Weights of a small mixture-of-experts language model, trained from scratch on English Wikipedia.
Size: 9 layers, width 160, vocabulary 5779, 17M parameters.
Training: a variant of Muon for the experts, 263M tokens.
Below are experts of layer 6 (counted from 0) of a mixture-of-experts language model. Rows are named router (the router's row for the expert), down (a neuron's output weights, with its number) and show model dimensions 0-159. Each number is 128 + 24 x the weight over its row's rms, rounded and kept within 0 to 255. Numbers have three digits each.
Before each expert's rows: "comes before" lists some tokens at least twice as common just after its tokens as in all text; "raises" lists some tokens whose logits its average output raises strongly, later layers aside. This comes from a sample of Wikipedia text that the model never trained on. Tokens count by the router's weight.

# expert 102
comes before: " |", " ", "–", "3", ";", "4"
raises: " to", "e", "ell"
router:129158097092122130156131117123138083140142123118075182101115149126099102114131189113161098116093095147140148101129100119137107121139118157128101111117117131103130141124149133128131167138122107156134170099143151141142068187136116131148111106134140094123138151141099124109151145186133124108117122130089138135156206135096126128124133164103151092124159170126126149118112127142066099140112128133162122133147101122134185123145068117118128138098118143115082152143117141127098141101140137
down0:132181116073142141127141124129140156140127118151158126146139091139165180130167117154107123127141128118097108116129123173131110140112145097108131085071092144163069075141146136132171140111145127141120113122128087109110126099163119130152117082164136145144134140100116099097123120122113120134093128123147138134157143136131092101091102130111150142081132121149150180153137146129127124148157101113142151111121121121104107127087143154107159155085123098133197131147139145120087178111158118
down1:108139116141144156084126197106138098131103165130132133123166108148148131117117131144154123178122144149146169133160136113107171101096167172093152098128145148157145099087098081131117121152103171128195121134142104128125111090113116089104050127123091141149127128170126111139140154129135096103127121134124124110140126147154137081111131116129158148134134091128135094108084181106126154134147136098116118142121086118152105097131146125139133130135120127131107096099151124126162161141129136
down2:115146137125110180121092108153145152125138207105106150059134134189085156105127138137097131133146165127126128106103114145093100130140123132106138147165136146114118131109123136168159184122146132108158115113129135162139153132099153126127112182160123190140118163125113106102131152116111134119103116135104099111092093137146115139161136123124089139126150117115105118100104120127135145150125125124158131115100114136143121159156114151114147113149111079088107099111161151140093123089069154
down3:166089116116094145069132143155189138098095092140096117172097145170157156127068148141138098128097116116171120105132132111121109153157121123124134142164118148140175117168153135175146151158141129129149134138128127115108120119115150122120149136129113158118144119148082120161155101137117116129128122095107111125137156115168097151166138161101158113139134107126127149142152083112085151115087099114109149133123130104145108138116141122112101114104088097121184146133159115097102114117164090
down4:142119132098144167165109102117120134157120169107149114115148150115121130114174096067158106152095145146136162086098118136141150145125150165130148107141094121065111108180087093137150119103108113069103126142092117128118113138144111107129143138146153122112097144139155094158099137127101136161130124158137105101105138137151139133109112144114111151108114180186141154130127111146131127153151111155157130138161104103161099104178132123172110112133137125161099123130087146150138119098089133
down5:121114105139152147115150095120140120128083114108108126135166134137107165134135155089113126157134125143098118146136154170139147137115147133117124100063087164104061142079134110127106111138168132157132183143133113149105165150119108115105118144104152130137091125161133095134163140117138085190166163133140121112149140151161132144109126084123116099118135083106157154083176108141113146114134164122162151135131108135128092142160149116101133104122156126119104124127132131136078139087091126
down6:101128130107134136105135162155122125129094129123131127093088172105105120156133130121150095118166164154095135150167146107170175146143145166173100175138107143115190148109104096132130126195140107139155110127065130121134173100099080113071103148135132139151144139145137128149109127113105112149140107126150113124111139130129101086106118134149101132100149089128145142096142076115139115132135145139153133140144115143101157114173126143108111103148148161128100103091123122102137098136094107
down7:120086098157104132129145180122082126133136124111129117185139095108130092125120100148110112098131153099160096125121093131116156076162092112124140095115167099148121129111161197148121110098164120172130095146129129155152142101068123102131113149104134141124126172131127132140067156123157159127149142129129130093160141126148160164115139139147126184120106150108099107119123165103109135137094137124134135136120135114134165141096128145105112114101114162148121156147109083125121145171124136
down8:145108097147128138068107119149170096122149107096148145131138161093097111112127150101126106118113126150103122097189137148116131141100117128146139120114159151091130119119161075116142114111178086123182163133156118128065118148148152108126131129098114128137117123089125147120131107143165131132079125150118142127130133111124126149145138133107140148149114131106134133148118118142157126112184122125182162095160105169129165117122075132101151138079132099177116126129156104090142173116153110
down9:117124121148144107101126155122120118145168130115137142110146112152135164135112081099155167157163114111155164130101069086158147089136111160102126142144138105157135115099159115179133130131141151142066120164143125106143117113109138175137150142094114082149147072136111130141117137126135167129129129115136117135116119109173080106164117109142153128119121074122102101116101114104189168104130128114096092170144111139136096126135097128152126105124151156120140145112148173121161113094128128
down10:108142146161112089119133194116113093130143105147129131108102136131166105129127124140114150123101107099175125134147146132108101164177159114118131091164162133142136101122148123104126135093120119136154146161142123142111169129148140130132114147133129172129142132089142149088143115138098135101135110130083101117163106124157142085109122097149130114127124159069153125137127197132118058114149128137130097141107184129134178112108066137133139099102102148149122130124105109175112147133098124
down11:150080122109174146127091086138160105147131133141099132112119145050149120146124146108137118142116102121110153155094135117122098145098135152080128129113149121111155136101094090120140101110089097099112169110126151085083113150142120139191114093132094077126161114143116140127125116095126166148159117151110140161160167144140154103142144138174176145127156103161163135133136097121120121119118139148122138125136136178128120143137132112119140132161143109184118154130128113153143126079107117
down12:168088127172112118117096156111105156098096113112153120129135096085098138110132132125157129140132169127151094104138124119092138132147123160098168121151119123159122135137101071097139120139120176131145141122093129139177141125169111136147137099145120072189117146155125113149128159141125132122115134174134082167080134092162106119115137139134130125115187117123119145128138136135156130132072144132118101123136130100128142094134103167171093144117162124137161123130129152124125114070088102
down13:129139150113133163140156163136088125110177144104136075134112131131173078100111154128125100105107169087156179112126144121136122085106148144097138128152171116166138112122118096162157153108131138127145086146107136128088139110102116130118155137135115108146137096147070124144112178145089136141058129108130156112120130123162108132127146105130144089147137126115125094120145154137125099129150121159131132085156119160132131142079165121161096105100120105153124137134106118105155138179155142
down14:134111130156134147106135112117162140132125139117096121151125118137142123098145159132166130148092137130165119113134144109156107108125146135124124106121116202081153122115092155120169180123149166127101162156148104140081119149107135133147094141165138116142093103141113146155110145092160148100123127083131109102117105100162132137087118117151164092090112137133105083141108132113097156112141122097155122133176155131158117146120112087074133170136140130120118101102089161087104149154171144
down15:127094126107101146127108184145111094089063090137143125109151111117151112120136136141119112115126112118109133155102159127152106131100131128120086154136110205116143144176153144108123124113132173111151135174075104151125166158101095135105139159117121118141154116147118115152117073126153139141122101171127124092144136153161124143152147108103124146131152121104107134151088189112125147142097141109115166120115128136100115151124156145097150163099139114130150102109165162111127146089107096
down16:135159111112097108131129168132094144127114129151141193134120142105141125125103117117146126150175165116111143121150143101109135129091088161100148130131140110112127196148085117146111111146137142139114156134089087101140172153128122092176159129146168130124106140131125108104101117147137111095109102095136134107111160124132156146137081110117120118098162107133129146189101110140131170107118153102134095150144059130136087105093159125156089141121158112134140107136122109154127178150141117
down17:103102060150159140096156110136126086137126123128119178126144133082093133159122126128139130155126182151114122115162121129110130137147122115119092139128132126143102087137144125141145108122138132125073141120137132148073116093104145117114129121186136180160126125126115113115099155113147099168144132107137068100129134119071131136122144129168121082136111148126117143150114100161127166103157126087098123185180162123099121138157135131147102125149145132147155093147159124098132161099125121
down18:141099125120089154166118166115165160096177135137126080110127126144146144113165075150108171133120131135148154204096087140121114125113130126126160118117127139098161108089102101103080122123120088100128108153130168117149079128132133126114159103096118094140122144102138139145157162172175105110137120155143125155095126155112134091133154140114162115105115147148136122120137111163079143158126071135137124132147147169144110126119085118122104118146126146147149110143122140141121118094107157
down19:127141155157130140158190110153153096147153117119160140151112116111123104135130112117110162135136147137113155152081122131094144096120085109085087126145072124097136121124115175092140115150085154144119137149136098059079109160147113136120158152115117143136143145172124152114075135163133126089116086140127088166129143147097144140123145124119117136139116172148178132109172125109117109162105112104106087137137129114123100186141163127122153127137119126125157130134129149096125121152101132
down20:138114096125138119162132083101126125161139146134129139120113119119113113159110161109131117161128125156163145162107145179140091132143109144113101088142171107091147126133114144136151139068115169086132123116129134142125161126135115117084124108108085149134179126155150090142122162165104112134135107157146134125111098139092115104142119062122138200093150101137122148147126130131041134115154136072156119124119148136132145131128119175141112140117130120119109086139155118132119133145148161
down21:108130110144162126102122123105141141159170133157137141092122154164116134174153186092149150141176118109124146137121150158169147145103089153118101119133129112114079150114127127098145138155080103140126161182136105132090108097126077136100140141132110110106111133129119085091138121131103152151136084125102128135143141112168101120158128135129138164139105102146142109163131154120131142158109131122152104121140085114068131127105147124070084182139155135134090134149110121093135149132109126
down22:096098131127068142119084092162109161145127117085127107070083097144135120181156147074148183135119122116145131092147127127143127118102143089144137146115133124097110133119147153123091178169148121154134164132129125139118121166144089104101114124120122114141107114116152164154159122146132128134093110120152110146122144116087155153109129092133131146164154159142143100141155122137158108077149127173116136136117128106103116106155138145160149128156165116132084142104136119161111128105078139
down23:130127126126187108126147115131118124180148111124159115125120144127158126140121126096127098140162161174121109149119127099114122153121142117131139074098134157096085047138108114125134115123181122127092148168147089127140140107144154117102132104149108100133138116119098149122110106090079156126141131120158117119126144125146184116145145108114094148104140128120056112139160145066130150141135100082153117149142166128138134159147129130144122108130122148137141101117133157109158167076163142
down24:127106145114105096144113144125129126119115123139110122109133170146131104097121089188128131153115155103143125134166089142146107114140149136112096147130144103151122095119137138109200091154101085125129125115101101143166156163142147103059131127075156108152110125116116085113150129130082141132141162108153148127145116115137176109132137119155137143118144162157136129118145103143154151153085174132155104143128105143116156128072135141078144086114153112146106156133116116164129108132141072
down25:091139100082147146107107128134108122141141070108139120126124155098133144111121115148112143128097107173141144121153142147127101195149115115145084132144177143083173116118128117130156134132112138110106120083092105120149096107120110157162108117162149105134119107103167143089116104116129166152151098166140149149129131107120165135142131143162141157123157126138091112133132097140142121124158154131122183145117131120162142110104092132119194165133086116157121116115101083132081141100160131
down26:129091124128145143118098113160179130081130067128132089147133103166135140138101111141127114131138111164157140075127145157120162123129113111122107115136099119120052162137135143153130126131097125170159090131133127097112199137099109159149104125117102127141117130145116148083153123149153115127105151170125123135154155125107115098110110110118137117106183130157127086118124112119116150103117124117098182147152147137105127157125135151093112111162128165138139110174141124127146063161125115

# expert 140
comes before: "1", "2", ")", "0", "3", "4"
raises: "il", "N", "C"
router:120122125124150120137137108123106113134183119093124150143132139141111121130164144107106125112080114170148145075117117109149132144106124059124129097128124167122109109113135140152121158160158131111107170091214123088146104147148099129165135102142128123124087090140119110121176133169116144110129091110099116135110124151115108089120103136061149098098128181094117154141136146137120115141110139147141120100134102122143174136157123121154117153117147135120115133141120167196131138133123145
down0:166127063177125111111134039139129135123117081067155138118071136128156109099126141121124141126106111132135147126153109148095104104119129111133105134104130175147121119157168122093078130079109153084117121120128154116106100129149140100178131166124162169142113125135139121165119133148118105099132097132138129118126150162117144118133105112136164117168116122147134121175160122127097094110148101104138129133141128147169112121160131151148158118114141121171155162133093140131142152120139137
down1:093111105168111120123137096140107102161121088118148114098117148119139097106121125130147173125150139126115123133086116138141134159125126124117092155115134142115099100145185117176101108154106173168139112075087147154140128141148163120148134127103138125086137110185117123104164122130186144109117123142149129137140137127071123115137116159140131144054120131152103132100117121123126123151123099120130155166101102138116127125139098136127162156147151153154102196127149085155100153106116094
down2:144099086162104136098188140104112148107131157089123125146095147152124154151101092118096074171096123120166163175123131116122141149155142098115101112170093130095130140145145127115123125134138141147125146139134134097107171130135117107124111109131132130116117108172128154138146114121153094101118112145108113163126121119138116129149112152092169122106122129089109160130075173128149151095108154086151137154162113116109134122192136129131086147119181154107120145106167130148116133134113073
down3:102145108163155137150132148093176138107128126112134111128114094110139150099137149089169150125121106117118113126149112130142069072177103108170105141110157156138148113079146125160110142106149103176118144195103132112134155175108097179130113133124121094125074133114132119162119135107142117150119145122123168125103111146111148116115092122154122114133139148079129089143101136165112140129142115110136111096118116109148135122124109161151188136144155087147138099102110146144129140113170109
down4:110134106143161143147147155108113085159166113152178117134114106113160148150136122159123158128122113125130108127109138090108155084135181090126136147114151099122129107100094092157113154146097084138171124130145165132118120144155132075131109149146124123129139125081168144107140111132163133119117129126137146116154132116086109087150091181118130100143128153140133115134103100126115159136134123113130085120115106102179117120104142089120174135165163102121115126169161101100088120100168173
down5:075104113161128128107105099158118143141110147173047118157186165139098147123120105101128123166115116150159103120141117154115108111097134126121153143117130120159125089112168128122132145104175111113080132157134137118174111121140145142098140112159167122118111152123135110104120144126122127118111092180158131132161104188146102123101168147125126150125141132136075144152134147146119139119131138168068144130148095127130110135115133172109106145084104111127176090123120119108135104120137126
down6:160121117109134160104130079090141152105201139117126130108103127140144145113137152176158109181104135150132149128112149095111095130159080141125143136129085154120109139150117108111127143119079114137154139143162116127130084113125080145114124149144159103162116104139152158147106118093125141137112121122126060102121127147170150130135137105160120129184137094149159126142115134144138097149121113107129123112083137109140128148134115089153127138102129054144140069133131153125163143111108159
down7:148132136081164108095134114126101152134143113123165159148148103116138157106088107139060125117102114135149094128143081110141131147165158132121117090109122116089167188188111145147103095168109136100104133117155146151172106140122145135115131175165126146129127139135103142121123160097096148101110108107155134158098092159166134155171133119138109088105129136154136144086145090137182124151161116116111111139151124131089123110122156114088135097120117156117109137127132128124139117132098115
down8:128143108107107103107164127134119154116150130122129095167142127128093065111119158128121124114152137103173098133150119113108140146122141089158178124130058123135107115122112148147163134118134127101137122138133107130134131088180115110109123131107120169141168179163120172142135134128175114161151167126156120126138153106140118083122153113095141099144138092126086129163103120118137106109145136122160087134143156128125167172150118128123119095138116058133169097105094119090160141113145145
down9:141111127147112147146119148099153123122140143144137087110165127115142150104101117127127116113147120150130128135149113125138143160120110127103108104152128166168090140117140149182124120129096131155118164140071094170167147193100140150136078111095129157089107134113123079120133099110135119127154124125145112135087125115131103109122116109093109122138147129142092165071121095084132169057171136135142137127145101136110119120190150117125137138118171125151146158101157155103141093136145144
down10:122136149132110138139102103131127119117129144139186164121112133140170162117149130189139105170132154138096110123090154103136154147148142107141151131115118106183111150109122109160154125104103112126129112117151125074141138155110141115114096146128141133147150101134132167134112163110147113144122185075109132051122111115130123117176145097135105142114143101150146104084163105128094098150100100097112098143112175123150107115118154124162097144118088119101137140105118101113184121150135113
down11:108146116074114114121175086113138180112126148115154140112120090104161151104128120103115126129124096135125154133121134136140135122149085107139134108100166153141140119135099126136148134153101128138101136127125129146121131096165092134176115106128147136129141132146129136155119120148177123106097165109152117149130172091125134075075148147141132169167121099148138111166145113111086106109135089123158097148199090110118120134157133092145119104128129197106101132154127128159118093096119171
down12:107154121143137125130173098101146139098113107132140123154142135171125082198128115127119112133149130092091117096146128107134116174139151141128128094151142129129150096116147141069103144086145135129124145130145129129158127120094105127114143129102131144129122116106117095133119095082151140157147113155120182124146089178084136110123157116127159119156108158085133142109156167151135103122105120169142108137117144131061092135130135146119101126134087142162143053097149118158129168126134139
down13:100129126131127119155129154155130086119113116152140143116145114115154112158146119116165135110124172133099159124156136150129115100117113159164089080094096117088135122132104121166097159128147184110122150131120136150077170137168136129114151128125122105115116129146113131116125144178110121120139095102108161147189150151130074122159114141097081097161141164117116136156138095103091117138203132096130126153108140149126098117171125121146136152125134140113060112099123116128092125133113125
down14:099184184129102121098109133126130150119135144107136151158077120117120119134170147061130138103118102086139112130097114131135124127164151139131121139116109167133145147148096102151102117105141156104100124123166114157116160096135096171109154156113106138127122125104148127105141151089094134148116120135145139136103068143117100151119143136125156149150129157154139103115195118166106131154114126178149152092129130106161145106119141133100118140157159132123137070074098137088125134099152125
down15:138109113161120116128127117131150155096172102168118114084112153121168092106110139086138076171137096141140078092152135141150127142155133133130143118146149102116162151134148155155141165144104170125127105139129071166147097125119099137118148119144146148133170139111108124123193108135141148114102104105109150118153110118161114158089140149116179106123094122146094132116103160122155089103106121109102136131108138130124121105126099122114141123130115133180119171173118159097063130134134124
down16:149162118140116138154123123127149120134078126100132100117180097147155113120114117114129125101190103090104140131146170144127131114108136174086133141150140058105119131135083111135120116145129129095092137141081158169171131138141131122135101116159111102116176132092161148156099118090103112120114128106130127139128096164131157099103126130122131137128140093141120164128157122122152132154108094161131118091129152138127162132115152127142165131164141058157100124143167095101090150162141132
down17:095132145166147152161116140144125111123145082116147117125164159151164126134097132125114108128098150148144119172131094140112112126113133125124116116121073099166118090111146146177119099143105166118152104118140107125075130125157157067108136134129150124134131118145170142160115122133156148152146112069144132118139116107134080108198136110127137138088125157148147129135170130106121138121158150072130137117148104099122109112138126091137106110190074145107126138171118138137098123092152114
down18:112111129116118121113138093151174103148142128129118107137111142108126163111150130070144112153100090118115131134156113077144120126187149118137125125095126099103158120156169167091174125155169166134135109093178123114118120161123128107129097110097150123148125131137150129114090126173117146143143094159072179141130123120125174128090137111127126126110137137129165108130137132163169152086157112163104123105134144110135133124123066136120146108164129087168114156117110100137129121087099131
down19:136129127102139112143133114126100154187148116106144142140137113129103134102149126104127136162136110100102154123119126140164090133151132136145164128116122104126110102126117120105155112128177132107092155118118109142098113099147098110123120138105171155116095187169152146111108109149118119128133155125123113110161130134103176149138109170147126138167127091183176138150077126154127123114141147135090104109098107136120129120164156116177143120163065126143128095083138149100060094144094116
down20:130127153152102098122129143108138153121132124124125147113157157110123098142162096117142135110145104080131113132185136099100138124156139174101153096140156106119110142147141148150136133139157161149138133135075114129152149120083153120061119111128151115145149098138132080130131121099071114154122146153147143097133097110140115111108153127140107131163107114149111105125085112118126165139127136123093119128139110146044170123116123102137113091162188149159183126146097118118098151146149148
down21:143095105106132147152111097152138170120140117112159137123111106157153148109143144191106143149142122130121126160132127171126128080112139106075125131139113127054117131113089096101127117158118121092125113127172155153087154113090077121151158138135108088140103155145106117140117174145110141116133124143102137097128118144144198149165152111111145140122129141092127123159149085113139133132097126134155124109119146169152139177142143134099098134099175110141088091103151122122140149117118112
down22:121148108121104144122135125156158113138152129102106127138110127122106126079140072155127123121094158142157123108123155159120185124138090127139142075135121085091134114143118145147135140141126122146164094101159113131054096136131091090158111122102152129141090099127137130154148154176158118094109141098122139154179114114113123094139163109102120115129148094085148115141102142118125114140097133121175153138118161161151099154115097114154132122182146179145116130184120127148136144128114117
down23:127143132140144114131091138094117083129110139130121146121116125168115137062146126125122136114114142138115139132121121124143150125134147164120072113120156157083136095147138110130116111134120127096135104129117036136136167104111110125085171123148087150149163124119128090106124143143150150131179083149138126105169155113150112104109124082153173106141138162170155120087144171129137125154163105107171085122143131121168163088123144160147108126106143175113118116123142113155124135124117135
down24:143126165142147142160111151095117128115128121144170086148085162150134143140155127143136133068116140125152130126105163139086106096191120107097128149165160117110153151137127123144111090134129118115101121133114103166076149140134123134147158161111125183134128133123169130127152111162107141114112181059141124134098109152124142156140131109142151156121113125088169123101121140113096091123115142119128121112147107095087130123093182112145127169160104109076123147110115103107129114123137088
down25:120155143115084149142129100141115122126153112106107147130118164145112153106153160101130126067171113155174148160116142164107176129151176095100150120150106156101127139114115158119121116140126156140107110134119138117117145164175124126152096144099095111098103097169077132072137146162151116130145166162119140132139154127160124116133110121095132097105137118103102127101103143140142104094114105131088146153120117121175114159158152114163106126074147108133116116093093130108142117164158126
down26:145099107138081141158125082101114112096116193119100079142118149150082140175149167163121129160121145142057148076125130173119113125130061119122155133112150133113087094140117123172118146149119141122106104144149137121138117136129106139127183139128105122133102144171140114103146143151102095130129124161170145163141124145108144154142130134122111128101137167148128072076154151095095160102153144121132150134107131132122126157147129111125113145119162136123101110101142124128139113122108140

# expert 134
comes before: "1", " |", " |\n", "0", "2", "3"
raises: "–", ".", ",", "’", " of"
router:156124159142119087139117138165090129139132142131112140114144136131147187115139161072159133101128102151133115076096158115120113130190109115115138143135120115151123146133143136094111176132096124130111124109153169107152082165109089138157162120150089131162104130106118111129104146199117133110084150131151132140114173121078105152123122126152130101137117129134160153130111123180091087127115178138101136108111162106152130113093112163143144152148132126094098135109123126123142118115169133
down0:132084119150155133132062141142168124127110131137135103075117152094101145125126114092154115136163091144102121141076147174147123142167118122139190136144153120148121094153117200129111127132111116147149116143163144138078105118110069127131124132154134114140129111106140099135122112130127162104138136120110156122126114133097139167079118099108145149133146143156130148085065151115130117111079132173134112121108127175126113103107176121136141134128123117141139133145145128140173133087155124
down1:146129131117123144181106120120157144123122119142128101126134163100134130127124129122110176143116095129142126163131088120123139142120123072116142142122120149104086092124147162086150130122149095182117077131110099145135112144140160112130128145115143123115122120173121140112152163176127150120149129124102173141159163117069079101142117113156091122120089162128079102142104166135123151127154090119119106091134099117174149137107135161115109086151086120182123147141175112136136133128109165
down2:125161100107136113127144117140120147129155109154132156162117135159119164134115132108165180062063140145138143132124128100104126113152103143150128121124152151118118129094091113088176140056143121134099112126124130127147152158152111173094150141110131111144116115102128124152136136105130165093157106134153076104133131141166183127092118105116147080119124123121137164123120132155092179142095146117144164158079124155148136136157123140109134144112103126164117107085122116145121098103126101
down3:133137120099134105142097132096166167124137109122123156153139169126094137105181131162133105163100137115117179165130131109148144125132083137170129131149138110173129099109130181133182117142162138140139121121148116150134092144153193138130122154127145112184123092168125156102111123140072160105127112121101146112112146119133115130152127111145088123110124115118110129120106089152131085142123127176122149099136120111133124162091110115113136083132101144098078111098154130138106108075113130
down4:122125097118103134109150116133149134112133121173125090098158123141106107107115137138123098125113142110164100096127112169153104073136155128131120098112096111101140121114122114127142130134102146099164131100102098132200127094102098125162120133141115112119123111130129128104152161174185117139125148110149159124100172180113144106168152161150137133150125122148100129119111095136127166148086186212156103130155130135136130130116151161097090135111111106142111131117164122138152122086105134
down5:084102128117129135136103112131163114118158141159115137154122112154141143099125134103147108142163130129165121126119167129156136111107130104107104098119145117116113150106134062128092123102127105123159102127127107117167085140161151153162152076140159118120112135120082119111103151128137103189118124153124116117172130124147106131138120124151081120163146138176120115105158157137105111109174132157118163101130134131119141169136113109071051119114108094117134170127175142123181149121143118
down6:164156108102117141138154117114151139122071140130140131174074154133134111108126156116149098148131114144149155155134125142130100152109158144152118134114136128131127120137163091124133094116135160113153135139126096133170165124140123124178133113163139147093159087071133118160134134111074099121119091111111143027154089159148092138119151106105134133156131146143139154126174102141123127117111137114102176105092106103149137101126107122112128126157117142116153127164122100119137122150119074
down7:172163132130120143132135168117138123114160090103111095152080118128131114156144077128168145132128130107173137121142169123116116134110109105149122140185149151149128150131090152154109107132123095093132145139125122125136106089128160142101138131165154137130101120155140141160136144133149172107137147089155135128087109117127095147156127158137148087133122134143080099123120102161142150157132129092090114126138158117061143140081097083093119133103092106135101093149149142116153090162160098
down8:123142158133118150098107116165121126134120147135138153127120125135138164136113102163089124148111155152149175147150157137157149156184142118110128094158109085128153088137130121126169144073135134149109127147152116164071139132142074143121155161140094165147114107151128134098091116129105121142123120118137103132134126123142109098098087145129092134127072104138141092114085176096125140156071156093165135111162107140142134080130104147142123161141135098116148102124118123134155136104079129
down9:139084142162131138152151168149167141137149127124092150083126096139152122175139091142143110107096133086138146118124072166111070101129134073140109156135147124114132148128207095111135128117130160140106137158102125150130146148125115162140117149153157134092128099137072070109150109117154125125150093167140129125152131118113154108110150110142174124099146118145082119141130114129105117145108132136165144179142117148116113140079107152116123083119124118154118122152100126116109144138121120
down10:147108103151110100113162100134129145115117103108176110103153104171099138129138145117108158108135091149128098150128098099149116132119111144117120119105120133123107134146154114158121139127149116134155131152137116152096075087156131084094173080165142105141125165130114136136153163128093143108151147137128136156086101133082146144136136100107170104162112120069095103126146170100139100111162118092134134137160121102145138132164119138165132149109122135198105167130155106126139141151097169
down11:113134131143156140066147165104116117126133179181188137128142113148149149121132145138126122148134129094132102091113164152121090118113099152112125140123093136144150138128155123130115117120133145124157157110108093108105134099130121122156084165140200110144146132129143165147127135126126140110147121113132121138135133149097131095162110126123134143129113122152086136087081089111138175109106105127104097090147108059142107116147182128117120175128167115079173102113146116132094139132121154
down12:111102131121160155164119132130139133108153128145116131141126131097145146146175126139130163083128130141107089106155127124122119125159092128136128141114158113093149111123154088115175110128118129085134166106121173169118147133083156145096102189137097148156080119128106107157110139133128105108127169132133107139122082149140142142110127155154173121135131134118109133128103124084098074105079103130144167178114084119114136115083159120166109126135112141116145125117094142116183166109157146
down13:172158119127147140098157097145144139139136104078090084109152110136130096146137160136123144153079161137117123090098149127134163163113102133129131129121115133131158128152116143105157127136124142123146133177106128081106089105157145107171109118134165109114146099093069157115146123145148083157119141150124128119134154133139120107136138093156138162160146132104135081158106105104128078147146106141102139128126122103131137097153110151139146108117158154160079064159131090127142175120130158
down14:120131131130141124095153146092114134101099124122101102127109101115157115125134126149119152111112140151094098136147091113086128164099162133117135147156105148180129114100151093152095121113140139171145147126162128154135158119166134161177126138165065110169142160071125138121143194120140119077107125108127122115130096154122147140157127126144150145136112138096147143084140102093072122128129114139162128135108105116158121134088131139139159140121166118101168141092114111085146158106161135
down15:131207127133106103100110133086165125104123119141143104178155118159127131120127131191129109120169110124095148114124153137127118132101142157115157138125113113166121158149120140146096140075132149167134123065094111116124139111092155145119156135100121084144116118135154177162098131155123130117141136133125148141128100128139115152140149089148127144106104113151146107151126120145130090148091150122104096129091171106110098137116114085119104111088189131145180088137149131145113107148114141
down16:127147109164130130116164144139145093188175135145152138167141128106111126104130099175108153144160097141111156120152154135106099121142137152124122114127122140139119098095158145090114104158143147137135161104123096127181121131145150106136132143148159102173152127095108149118132058113117097144124120124125128132140094115108144060160115160144077106102094158144078121172113108114104120130127126152156157166144076133145127133149104144115090102125109110151105110156105148106129114090137132
down17:125096127117092123172119112108089125109155086122090085127128128123148139157123097115142160133101133123119096133135150152098152080164180117083152119115134099135129101147161175120111117100156166113136115138181158150082153147164144096133133131129138151133141083125101142149140131090130133136074133126133130176098105135103131102124136097131128128181143154102143097125157104108130127165164091093152135155130171112101112141107134143176109169159123101132110136123124120121139124140104171
down18:162139090094148146158111097092122097115153127121121146149123108123151112129156120176174133176128129156127156137101098108165145097139102129126167115184110131138095119108141099145148080168083172124154111157122159158135095153129131112123094106142094098148129159116089110142139079109115109115106106165167118149148072166163130115144144106113099109152123127116150137147130125116129133149162127137092117119126124104109137114138132108111095134120098185121131136085163138137171135098146121
down19:161070124148143168121129113113136145131154114118171136103155153136112102144116120160140175131122089150151113126128145116123142152092167159172104127136136116109122145121088110115164112098174119084175143074116119057126155152157107142130104111152130094115105135113160144087154121091155126081133162136139137139089130147178100119112128134091135151104100139111090175145126129137123184114110120116111142130145113138100129102153100125126113081156095132152134128117138128126148141105162123
down20:125082120098157127141110132126139147130131126147147123106131147127120129107129133127108093153089151132150153139078143127124148141119126115074095081142126170122136089093139094141101137139089139114100099132136115067125108138145106102167095162144119133155136144179135117164129124155176171082106153167135158101132137161111101166132106112123131143109156146127132154122073144159117109153128147140129110160132147130084134144125100124109166122165124112158113148116108147146106203083105132
down21:161125151159107150159149118145114144130142078122143143091128135149118122123121129113112137096165097099134102102125152109127097117101150157141133129094099150152108133128138140084110134165118122167129153153120117125150117101150141098125139159122152082120109128114058101123146158151175133145098157084119117123135143129165143106118091161142094105132095142160146127177157155101133128141145154071156172138107101115144135104093151171127094104106169105075098130121136122181136107129129142
down22:099130156113119099139150123136058108160132116113092109109102162105127163141129089113160172143115115132111110132163154090156113112148066109153121157114110150128146162124079139105140101163075128137150131111126156122125123124138132121076114097156122180147143130139133134144086126151101096140098136156155142117138125139148115111092110173127130098116145117149121126150153138155181177170139122118112137124111139131134117150097131123147127110138162126158114158146125114053156105137133083
down23:109117152107138123088148143160122140134138128122136092110158144167109126116122102160128099102201159113134116104149122116106143113117142174112131102116134161166128156144097125128150156157139142138151146135116117104114119143115150120145135101108144179167124135152112099097076155124125117101142145083061118141087124123094088118104119113128113136117147120151119116167115146127154117080122188132142138126140101070121173156140181116180143083103125143121092128139122139109150104114153108
down24:104146160162089124120153118126108092123114153140136129124168150081148112115161133095136135160120094119170142121146125160107113122148125126142154163076095124111122111106064129156144086130136098145127147111163141127101142086114113108126124125137107167148148125131165142137129116091149166119145123158141122124089064104127083194137134137144172147162097147127129137126069125147104107154117125126187132126136113127120101128148120104129117174117127171160159138124113122111115145084094112
down25:140139129125127163114060111153134139128129137092142151126082132147151129181158115121090113109110138083131118172151146119072157122135166157094124120157160158113168082116142134126129112083173111136167139140122129086138119100120127074138172115155114152133146149106145125137131142128138137092124123135133105175120135124139127123121114088113133120136102154095161096133138172146159092110130114105132144130125103117069138169085133106135133162111135120091167113101110108149130157166093138
down26:061118132090086109146134141194108134129110122112113127145127123132103085125158141111117137166158135110107109088118125088080144148116132121137131153107107173101140140115178153149138142087130160154078142141115125156148108118150140151160144110118124114188139122145133145147145145141119123138126141087155151163103119120141150119140116090083143137118130128143100132083100208139171121091128121122103110141152119121123140149146102102114145159148094109114138141152136127091096140115172102